Weights of a small mixture-of-experts language model, trained from scratch on English Wikipedia.
Size: 9 layers, width 512, vocabulary 32000, 123M parameters.
Experts: 40 experts in each of 8 layers, 2 picks a token.
Training: a variant of Muon for the experts, 463M tokens, 7059 steps.
Below are experts of layer 6 (counted from 0) of a mixture-of-experts language model. Rows are named router (the router's row for the expert) and show model dimensions 384-447. Each number is 128 + 32 x the weight over its row's rms, rounded and kept within 0 to 255.
After each expert's rows: "gets" lists some tokens that make up at least twice as much of what it gets as of all text. This comes from a sample of Wikipedia text that the model never trained on. Tokens count by the router's weight.

# expert 8
router [129 120 102 174  87 167 157 155 120 155 145 129 131  94 158  73 156 114 131 163 107 120 165  97 165 149  67 167 126 152 142 206 181 110 102 137 140 148  96  90 135  86 129 138  86 187 135 155 143  86 125  90 167  76 129 156 216 134  84 174  91 145 108 114]
gets: " with", " after", " the", " and", " of", " to"

# expert 2
router [104  86  63 123 115 138 168 126 142 158 152 115 140 186 176  86 148 108 108 179 143 146 137 127 162 135 144 113 121 161 127 121 134 100 117 125 179  87 112 139 175 141 149 149 130 128 135 191 181 135 122 120 104 103 161 131  95  76 174 176 124 199 140 110]
gets: ":", "-", "=", ";", " •", " Born"

# expert 7
router [108 170  29 131 115 132 160  98 106 150 109 105 143  79 124  79  95 131 104 180 126 118 160 102 121 151  64 138  51 173 125  92 159 145 118 132 175  77 156 116 149 147 146 165 158 152 104 170 131 129 148  99 110 118 167 138 150 121  90 179 147 154 146 138]
gets: " ", " (", "S", "E", "C", "B"

# expert 25
router [ 82 162 101 129 129 140 121 106 110 100  91 133 149 115 134  75 137 162 138 155 123 122 133  85 207 167  96 142 138 129 175 133 157 109 115 125 168 103 142 154 168 148 147 171 109 132  49 115 161 123  83 178 147  80 113 148 121  87 129 159 172 177 103 119]
gets: " by", "\n", " with", ":", " from", " to"

# expert 1
router [130 154  91 111 191 165 153 118 107 120 138 104 120 109 145 124  78 180  96 132 188 120 148 134 149 173  97  86  56 122 144 116 113 158  94 101 144 141 141  90 138 134 172 142 131 138  99 108 141  75  69 122  71 103 137 192 139 139 131 114 135 141 127 124]
gets: " in", " of", " at", " on", " In", " from"

# expert 39
router [105 176  98 159 140 113 155 135 119 111  89  85 123  88 105 113 116 111  98 149 133 132  99 141  99 169 121 168  69 133 129 153 182  62  92  82 160 107  77 117 120 152  97 131  71 135  92 149 142 102 120 121 112 106 117 108 167  91  92 120 117 153 133 102]
gets: " of", " a", " A", " were", " population", " million"

# expert 9
router [124 151  52 112 141 137 126 118  94 166 172  85 139 170 112  63 104 125 125 122  83 153  95 101 153 157 110 125 108 117 160 167 143 136  90 107 145 116 190 160 137  71 128 152 168 154  84 169 195 126 106  94 141 162 180 120 164 137  84 147 149 181 145 120]
gets: ".", " John", " J", ").", "\".", ".\""

# expert 19
router [ 33 118  95 163 135 163 131 151  90 108 132 121 141  73 145  35 147  92 106 158  88 100 183 161 123 170 131 105 150 135 164 130 126  81 148  88 123 134  75  97 161  97 143 101 124 115 121 120 124 108 105 120 111 130 109 172  90 105  73 117  95 133 139 114]
gets: "'", " that", " one", " who", " the", " which"

# expert 36
router [135 169 110 158 127 153 104 173 113  94 160 122 120 134 133 102 129 136 129 116  92 114 107 118 112 195  40  88 123 156 139 144 174  73 123  80 149 101 109 133 137 137 139 127 187 135  90 136 149  90 121 143 102  80 128 142 139 119  92 129 130 160 203 128]
gets: " as", " was", " a", " –", " As", " he"

# expert 31
router [ 97  84  76 124 138 124  90 150 100 142 132 156 138 109 129 112 102 137  68 116 159 131 134 139 134 174  82 128 144 141 112 119 131 150  70  50 136  82 178 103 149 145 148 125 173 133  89  62 169 143  99 132 113 134  95 153 129  97 163  89 144 111 149 114]
gets: " 1", " 2", " 3", " 4", " 6", " 5"

# expert 30
router [ 59 199  84 151 162 162 195 137 125 139  94 129 116 133 108  98 104 109  97 118  98 103 151 106 118 146  17 104 143 110 122  72  95  88 124 158 151  74 136 108  71  90 144 138  84 167 123 138 148  72  45 158 160 126 159 122 159 100  90 156 110 132 187 156]
gets: " |", " New", " United", " (", " South", " North"

# expert 37
router [139 112  78 150 140 112 119 117 101 153 149 115 162 128 161  62  97 105 161 138 165 170 125 132 136 162 114 142 121 162 154 187 172 118 134 142 129  99 164 121 156  96  92 120 125 105  90 129 159 132 115 151  76  89 133 156 147 107 123 131 105 162 159 114]
gets: "|", "-", " |", " -", ":", " –"

# expert 3
router [141 139 107  88 169 121 107 158  97 158 124 103  91 112 129 118 108 145  88 132 158 101 143 158 189 144  83 165 146 128 151 137 184  71  95 182 110 135 124  98 190 134 111 116 140  93 159 112 155 144 103 179 122  75 146 149 160  80  88 120 131 140 168 109]
gets: " to", " de", " into", " at", " would", " To"

# expert 20
router [ 81 135 122 156 131  67 127 156 150 106 143 116 122 153 121 132  67 127 123 139  85 130 144 134 187 176  79 137 184 148 198 149  97 105 121 146 167 119 154 126 211 142 187 124 153 128 129 144 166 103 105 141 141 113 160 138 139 135 101 152 170 163 187 118]
gets: ",", " and", "),", " or", " but", " &"

# expert 0
router [104 133  37 117 149 132  82  97  68 131 125  96 190 118 113  28  97 104  78 167  78 136 152 146 149 194  97  89 132 151 143 103 146 127 119 140 119  72 125 133 159 146 149 137 180  97 152 100 140 138 111 174 140  98 164 131 100 135  84 143 105 143 179 107]
gets: "-", " \"", " re", " un", " co", " Co"

# expert 6
router [ 92 102  86  96 125 143 132 131  85 116 113 117 151 133 179 153 127  75 116 147 115 121 101 156 129 150  89 127 113 133 117 139 190  78 142 115 111 147 126 134 148 157 122 136 119 109 111 142 120 100  99 125 165 147  98 109 169 127  85 197 127 160 129 111]
gets: " |", " 0", " /", " 1", ";", " 2"

# expert 22
router [163 158 105 152 140 124 125 171 101 103 172 158 164 108 133  74  94 131 110 124 147 107 144 145 212 188 123 145 134 135 189 101 143  87 138 149 111  99 178 127 147 173 114 112  98 142 143 144 175  92  75 163 130 149 137 167 123 133 105 186 122 143 148 117]
gets: " for", " of", " |", " the", " \"", " to"

# expert 28
router [ 84 119  68 142  92 168 134 152  79 133 139 100 160 137 142 127  91 108  53 213  61 153 130 126  86 165 112 134  83 119 193 148 107  60 124 136 130  98 120 119 156 126 138 159 123 143 145 143 136  82 109 154 136 132 170 128 146  81 126 151 169 161 145  62]
gets: "s", "es", "ers", " people", "is", "os"

# expert 35
router [ 60 144  90 110 121 132 164 127  85 126 151 151 150 107 124 114 102 175 122 176  85 193 184 104 142 104 109 152 140 117 150 112  95 108  91 118 120 107  96 155 133 125 117 186 117 122 109 160 132 118 103 146 140 147 124 170 177 127 130 131 116 195 170 116]
gets: " |", ";", "---|---|---|---|", ");", "|---|---|---|", " Stadium"

# expert 32
router [ 78 202  92 137 115 135 131 167 135 144 142 126 140 127 167 100 137 149 112 165  69 150 129 149 191 177 102  73  67 109 137  83 132 112 123  97 136 123 108  88 146  96 143 175  96 141 173 158 186 125  97 145 168 117 156 173 144 118 101 142 133 169 127 107]
gets: ")", "\"", " =", "===", " ===", "'"

# expert 4
router [ 76 118  42 136  99 130 146 118 106 108 118 113 123 157 138  96 102 109  88 157  60 152 151 139 125 162 104  97  92 151 135 149 174  96  88 121 172  34 144  90 142 109 180 158 152 139  75 160 190 100  88 110 113  92  84 209 168  73 103 202 129 140 133 136]
gets: "\n", "==", "===", " ==", " ===", "===="

# expert 21
router [ 75 190  76 127 136 135 145 124 119 143 139 117  94 160 144 103 119 143 113 160  85 139 128 121 152 187 112 125 138  90 142 168 128 102 127 111 148 116 104 127 141 143 167 155 145 131 138 137 168  64 103 100 145 120 105 159 164  80 106 159 142 184 132 136]
gets: "\n", ".", ").", "==", " The", "The"

# expert 27
router [ 79 150 154 134  85 161 152  88 118 106 134 129 130 126 128  85  91 127 121 145 171 145 137  77 148 168  60 115 110 142 154 119 187  71 139 118 181  70 133 131 174 121 144 161  96 146  77 103 134 115  99 157 116 118 153 170 158 104 153 152 150 167 143  96]
gets: " the", " a", " The", " his", "The", " an"

# expert 13
router [111 100 117 109 181 131 147 158 145  88 172 112  93 145 156  69 110 173  77 159  57 150 132 129 180 136 113  86 123  76 119  86 150 102 118 120 196  65 118  94 168 143 148 162 103 158 119 131 126  88 126 195 115  67 130 161 140  97 115 152 119 160 185 111]
gets: " is", " was", " are", " were", " it", " be"